Below are experts of layer 5 (counted from 0) of a mixture-of-experts language model. Rows are named router (the router's row for the expert), gate (a neuron's input weights, with its number), up (a neuron's input weights, with its number) and show model dimensions 0-159. Each number is 50 + 12 x the weight over its row's rms, rounded and kept within 0 to 99.
After each expert's rows: a language model's description of what the expert responds to. This comes from a sample of Wikipedia text that the model never trained on.

# expert 57
router:38 63 51 69 51 65 73 30 57 56 46 36 55 56 30 62 61 48 54 75 56 55 30 32 54 56 60 80 48 42 36 71 44 45 57 72 44 48 49 38 30 53 56 35 60 54 40 37 68 49 38 45 40 37 58 47 57 43 53 53 46 52 50 65 56 53 31 62 41 45 34 52 27 38 63 55 32 53 40 51 80 56 31 41 39 50 45 55 62 56 61 64 32 58 47 43 58 41 37 48 48 41 62 52 45 31 66 24 30 48 39 64 46 42 62 44 47 54 30 60 35 55 46 59 30 24 45 38 48 43 58 70 44 55 52 56 23 44 41 38 40 62 46 80 61 48 53 59 58 57 62 59 36 58 35 43 55 43 33 42
gate4:43 55 44 39 52 52 46 55 47 49 45 48 41 30 57 48 41 54 50 55 48 54 42 28 51 32 59 42 48 52 47 43 36 54 61 35 51 78 40 27 68 43 48 59 54 34 30 39 40 33 49 11 57 18 37 53 48 66 59 72 39 42 46 72 62 55 29 50 44 59 49 67 27 39 40 38 49 55 57 59 65 54 39 66 41 65 53 51 64 54 50 36 45 62 41 49 47 54 42 52 53 55 52 42 54 36 44 38 41 28 48 29 63 38 56 24 60 31 53 44 65 64 66 77 50 42 56 39 50 50 60 53 34 47 49 32 24 59 45 42 58 53 50 65 35 42 25 76 49 51 58 48 60 46 59 67 46 55 75 48
up4:49 45 44 50 58 44 59 43 47 52 71 51 45 54 34 50 53 44 59 60 60 47 52 56 48 62 47 71 40 64 49 43 41 60 75 54 44 44 39 45 41 52 61 50 37 62 54 40 43 40 55 49 52 14 46 36 42 60 71 55 49 49 25 53 54 50 19 54 48 53 41 73 39 52 58 35 58 71 41 52 36 28 49 75 79 56 62 28 53 86 64 39 58 48 28 69 53 53 52 61 43 43 48 54 56 59 37 36 45 35 58 40 60 32 54 59 42 61 40 54 76 49 41 63 48 39 49 38 44 23 44 41 42 45 58 68 72 52 40 46 56 67 51 50 47 35 19 53 60 42 61 49 38 63 54 51 52 24 54 61
Final suffix pieces like -ar, -er, -or, -al, -ator, -ility that complete common nouns, such as libr-ar-ies, Mirr-or, parkin-son-ism.

# expert 5
router:09 37 47 54 44 51 46 35 67 67 48 45 48 64 17 69 53 48 40 71 42 37 26 53 53 56 30 50 57 57 51 50 44 50 58 69 48 39 59 42 48 47 55 43 65 50 36 60 41 53 65 61 32 45 67 29 47 55 51 40 13 53 67 72 44 47 61 43 33 35 52 55 27 62 53 50 45 54 39 63 44 61 51 40 55 54 53 58 44 59 53 64 42 44 52 57 36 45 42 59 39 37 52 50 51 30 62 29 54 52 47 33 58 54 57 41 42 62 42 22 47 59 51 58 41 51 57 59 46 51 41 53 43 27 46 37 33 36 53 47 57 59 49 77 37 35 30 51 59 70 72 64 26 53 42 51 45 31 51 40
gate1:48 40 36 24 55 43 56 54 55 51 42 44 37 37 18 59 57 52 46 62 48 63 59 52 58 38 61 58 37 51 64 43 38 41 24 62 40 41 35 45 62 73 40 51 59 46 45 37 46 29 48 52 49 25 54 25 49 62 57 71 47 75 73 56 36 38 61 61 29 60 32 41 51 48 44 40 44 35 52 49 64 42 47 60 53 54 35 40 57 64 62 44 49 73 41 39 48 61 24 52 42 31 53 40 77 44 62 42 64 42 39 30 38 52 45 44 74 61 58 47 52 53 51 46 54 50 62 70 36 56 27 42 34 37 44 21 41 42 40 50 24 47 53 59 60 51 54 48 61 50 49 54 44 28 45 45 45 34 38 33
up1:70 34 42 35 66 54 59 61 45 63 59 44 45 45 34 36 55 58 39 71 51 57 57 58 51 48 62 39 51 58 56 26 35 55 53 42 44 45 39 53 54 84 35 57 62 54 36 35 30 44 61 52 36 36 52 41 59 49 38 72 58 45 84 58 45 38 39 45 51 59 45 61 75 33 43 52 33 52 63 55 58 34 52 52 62 69 40 50 48 28 36 50 46 53 33 32 51 58 10 55 43 55 40 31 60 53 39 22 54 36 42 39 47 54 48 27 53 52 52 45 52 54 70 58 48 57 51 75 28 51 27 49 31 51 67 56 58 39 42 48 34 38 58 58 56 44 51 25 46 41 47 48 39 44 46 47 55 38 42 47
Word-piece fragments containing n, v or p inside names and words, especially "ov" in Slovene, Gromov, Debnath, and initial N or P.

# expert 22
router:43 65 53 33 30 73 63 58 50 73 39 52 38 47 37 73 45 47 62 82 46 37 31 40 48 45 59 65 40 47 34 67 40 64 56 40 43 24 38 55 44 44 58 38 53 42 54 50 46 57 61 63 32 62 51 43 33 65 45 57 41 52 58 75 36 39 51 70 42 38 50 53 47 53 60 61 62 42 30 62 66 49 47 39 53 66 50 47 64 58 71 34 53 43 57 37 65 42 53 47 48 27 54 56 58 46 65 54 40 43 59 35 28 48 52 61 49 58 31 50 62 63 54 69 45 51 61 58 63 47 63 51 46 42 52 56 21 42 45 33 68 46 49 78 69 60 65 43 46 32 68 62 42 46 47 45 48 23 48 33
gate5:54 39 32 50 45 48 72 59 44 63 59 57 56 54 39 46 49 41 41 64 50 46 54 35 13 50 56 58 55 51 34 53 58 58 43 56 59 66 58 34 28 52 50 61 42 35 49 61 24 65 59 37 46 73 51 44 33 60 69 39 56 45 48 76 21 50 55 49 58 56 41 58 43 67 44 41 71 31 49 58 52 64 49 48 73 51 60 42 61 63 57 63 33 47 50 44 39 61 29 55 57 53 65 42 48 33 44 60 51 70 66 52 42 26 42 61 25 47 39 61 55 59 49 38 42 48 49 55 62 49 25 40 33 43 50 32 46 49 56 41 51 43 46 89 63 55 54 68 36 27 60 57 56 49 50 33 35 38 59 46
up5:64 42 62 54 62 61 56 51 51 40 26 49 34 53 60 51 68 54 57 35 47 50 69 55 75 52 53 40 65 45 78 62 37 48 48 59 69 49 53 77 60 56 46 45 42 27 43 32 67 40 26 59 44 46 50 50 64 25 51 57 52 51 48 31 59 49 36 39 49 46 57 42 54 25 44 52 36 59 50 40 52 39 54 62 47 79 51 61 49 40 60 60 46 51 55 48 63 45 60 32 49 67 30 65 66 57 56 36 30 25 35 48 43 65 57 51 52 47 63 31 45 51 61 58 59 47 57 31 37 59 64 51 48 55 38 75 56 71 51 55 55 74 51 24 40 52 50 36 61 59 54 43 37 49 34 65 62 76 35 38
Early syllables of proper names after a capital-letter start, such as S-tain-es, S-and-ra, plus place words like New, West, North.

# expert 15
router:32 46 55 58 27 54 54 46 37 63 43 54 33 64 35 67 57 46 38 58 49 39 31 46 50 69 50 68 44 51 40 66 64 63 70 59 64 18 54 63 52 62 63 40 66 68 54 61 44 66 38 55 42 45 41 46 48 56 40 56 49 49 59 80 56 44 58 46 28 50 47 59 42 64 34 54 54 49 56 57 64 57 27 29 52 64 63 66 59 31 57 50 34 49 55 55 49 54 43 48 55 34 69 67 67 45 63 47 37 44 71 25 48 52 58 49 33 76 35 41 50 44 62 70 49 43 59 73 71 56 37 57 35 38 51 49 22 45 34 38 49 53 64 70 35 55 46 57 44 57 54 61 34 58 59 58 47 30 54 52
gate3:46 38 52 54 51 48 50 47 50 72 76 55 51 38 42 60 73 40 49 60 43 57 59 56 44 49 47 49 53 51 45 53 54 42 42 28 36 37 32 42 66 52 51 48 44 53 64 47 63 36 34 69 45 52 63 64 47 48 38 51 45 40 43 50 41 52 63 63 64 49 44 43 37 54 24 58 41 43 68 48 61 51 40 55 63 31 50 55 40 27 58 71 47 50 46 44 42 40 54 64 75 47 68 35 77 28 63 31 46 14 40 49 57 31 54 70 63 47 25 49 45 49 49 60 53 59 40 47 24 52 58 41 25 56 48 44 41 36 31 40 51 30 68 52 47 73 34 45 51 48 38 52 34 32 24 66 36 37 53 60
up3:72 50 36 32 22 56 55 35 22 34 45 26 47 39 58 44 43 53 63 66 37 49 53 51 64 37 61 53 43 44 45 65 24 46 41 53 39 52 49 60 73 81 49 51 47 50 34 41 45 55 70 58 56 50 57 77 52 37 54 58 45 40 37 51 65 39 52 61 54 61 43 50 42 52 46 25 41 50 60 44 43 46 62 37 62 57 65 53 47 38 61 57 46 41 41 47 47 46 39 62 49 33 45 28 41 59 47 37 52 43 49 48 65 36 61 40 57 49 65 38 59 40 58 41 53 35 50 62 21 20 52 56 21 32 53 47 37 52 62 66 48 46 53 51 49 38 53 71 40 27 47 49 43 49 62 33 72 27 46 68
Consonant word pieces inside proper names, often Slavic, Estonian or Germanic, such as Tsah-k-na, Gon-z-ales, Lud-g-er, Hsin-ch-u.

# expert 12
router:41 64 49 67 32 73 59 56 53 50 50 35 45 66 41 72 46 64 64 58 46 32 48 53 54 68 59 51 55 42 30 57 51 47 59 45 41 40 41 52 39 42 69 40 33 56 36 43 76 37 38 82 45 50 55 44 50 42 38 50 42 16 52 57 62 53 32 82 51 58 44 50 24 57 61 73 42 63 33 59 50 49 59 45 46 43 57 30 50 58 52 41 42 38 72 43 44 40 34 55 46 52 72 43 30 50 63 35 44 55 46 42 60 37 39 68 50 57 37 20 36 55 50 61 51 25 67 64 71 52 49 58 48 51 58 45 38 33 60 39 57 43 56 53 66 50 61 60 31 60 55 46 47 44 42 41 38 32 56 59
gate0:46 48 51 65 38 29 53 11 52 46 39 53 64 63 55 59 51 62 48 57 33 46 49 34 63 55 69 47 50 65 54 37 48 37 47 54 47 65 51 56 55 41 67 49 33 72 42 52 52 49 41 59 37 38 49 24 46 53 48 45 39 41 39 43 75 62 35 52 47 56 42 23 41 62 49 45 51 61 46 41 51 40 52 57 58 45 61 30 32 36 30 42 65 61 68 32 60 36 46 59 54 65 60 46 56 38 58 42 36 48 29 48 44 61 62 46 45 30 56 73 29 67 53 52 71 53 54 55 53 48 51 60 36 40 18 46 39 52 71 54 66 73 39 50 39 65 53 51 54 67 40 54 56 30 28 38 77 47 43 64
up0:42 61 39 47 48 18 52 40 44 51 36 46 65 62 43 44 41 44 48 47 34 53 55 24 75 38 54 38 41 78 52 62 66 18 52 66 52 47 52 46 70 24 58 39 49 50 49 53 52 63 46 59 48 36 50 50 68 42 34 64 38 34 46 46 46 72 52 54 49 54 46 25 55 71 65 56 45 73 46 27 48 52 46 58 61 52 52 25 37 45 53 61 59 54 68 43 42 47 35 36 62 55 65 44 48 30 50 57 39 41 52 55 57 62 40 36 47 62 40 46 24 42 36 48 47 32 51 58 59 47 55 76 43 60 43 42 40 69 58 66 51 79 56 43 47 64 44 60 51 57 39 50 47 19 29 39 54 45 52 51
Determiners and modifiers right after a preposition, mainly "the", plus his, its, numerals, and early/later before centuries or events.

# expert 20
router:28 58 52 73 36 53 65 38 65 65 45 30 44 71 50 51 51 32 67 53 37 38 39 54 57 68 40 59 66 45 36 68 58 40 60 64 59 49 49 72 56 59 53 57 72 58 29 64 50 50 45 64 30 47 53 39 24 55 51 58 26 60 45 62 60 53 52 61 22 44 45 68 48 63 34 67 51 60 43 72 60 50 24 29 34 51 47 54 50 44 65 40 25 54 47 48 43 54 36 60 41 35 54 69 33 48 51 42 38 56 48 51 47 53 62 55 45 46 43 53 53 59 59 73 30 24 73 66 65 56 50 39 66 49 43 57 42 57 39 41 56 62 39 66 78 50 52 49 48 54 58 55 54 45 39 47 45 32 49 60
gate2:54 64 60 56 46 44 39 61 41 62 28 49 63 56 51 61 56 53 41 61 54 46 46 38 41 44 40 54 50 42 42 53 62 70 26 58 39 50 42 58 60 66 63 41 34 47 53 64 70 36 60 40 57 45 52 38 44 72 60 61 51 49 67 51 48 63 47 71 48 61 54 43 49 47 41 64 68 55 49 59 54 26 40 33 60 81 55 46 68 53 59 65 48 66 63 71 54 58 46 73 49 62 59 69 59 51 68 57 53 59 68 24 37 46 44 46 58 34 53 54 69 47 52 75 41 66 50 36 49 64 65 19 28 40 43 39 53 52 26 45 45 54 80 43 64 57 51 49 61 62 44 66 31 37 50 53 35 28 55 64
up2:48 69 63 51 45 30 45 46 57 66 31 26 40 55 53 43 53 40 52 62 67 53 47 45 42 41 72 59 44 62 34 56 53 62 38 66 35 34 40 51 74 62 75 62 80 49 36 69 63 59 44 51 38 42 64 48 46 71 41 62 51 65 34 50 47 71 55 65 51 66 48 54 48 51 45 76 47 61 66 53 48 41 45 47 53 72 61 41 83 56 71 42 29 63 51 53 50 42 56 55 36 58 38 57 56 55 66 78 48 38 56 32 46 50 64 60 46 47 46 44 50 36 45 74 46 43 55 55 59 57 62 24 35 60 53 44 50 53 45 49 71 48 62 47 57 17 56 48 63 57 32 46 58 45 59 50 49 51 44 71
Bare space token right before a number, mostly in table cells after pipes and in scores or counts, like Gold 0.

# expert 11
router:29 56 57 65 44 49 63 34 71 71 55 41 38 49 44 70 49 49 40 71 43 46 47 42 70 42 48 63 58 49 37 34 70 41 57 36 53 42 62 67 51 33 51 55 49 56 34 54 56 43 64 57 15 49 68 26 69 52 47 50 37 54 63 64 51 62 56 64 43 57 47 58 41 73 29 58 34 52 34 62 64 58 42 37 30 41 35 49 60 49 60 52 50 43 59 43 50 35 09 59 43 50 54 63 43 50 63 44 37 48 53 41 61 61 68 39 51 40 41 52 48 74 54 52 35 54 44 62 60 39 49 43 69 39 43 33 43 52 46 39 40 63 45 55 42 58 64 58 58 54 80 61 44 60 21 29 44 57 54 44
gate2:43 52 62 44 62 47 60 72 32 52 44 41 70 41 52 56 56 46 47 68 57 51 62 22 63 59 57 46 35 37 30 63 74 44 70 44 21 63 40 70 32 46 37 52 56 42 47 48 56 57 41 71 58 60 50 65 57 48 62 63 39 35 64 54 57 46 53 58 73 58 38 33 38 56 55 46 44 66 50 47 78 37 47 37 49 26 35 31 44 47 38 50 41 51 51 47 60 32 18 49 38 57 54 52 57 55 59 54 66 38 57 83 59 44 42 57 46 31 38 53 49 46 49 25 54 60 24 48 51 45 39 63 70 32 48 55 70 47 50 41 60 41 44 59 50 48 39 43 63 48 50 62 57 62 36 60 59 49 31 35
up2:51 56 66 38 51 43 32 47 33 65 37 55 55 36 59 64 53 56 47 78 68 44 68 36 56 57 35 52 30 27 48 41 65 38 45 31 20 60 46 64 39 53 29 59 39 43 45 57 63 69 42 63 44 45 53 64 39 60 61 64 52 37 50 40 41 30 41 79 50 67 47 49 47 54 53 68 27 57 51 39 65 54 43 26 43 46 36 53 40 61 31 37 50 30 54 54 51 32 34 37 26 54 43 46 37 57 60 49 55 49 50 58 55 38 56 56 48 40 64 46 32 32 56 35 36 54 29 42 51 46 47 43 30 61 47 49 55 50 43 46 32 54 59 60 45 48 29 53 51 34 63 71 76 74 35 55 54 59 47 58
Leading digits of numbers such as 1938 and 14 February, and word-initial pieces res, cons, ass in Results, consisting, Consultations.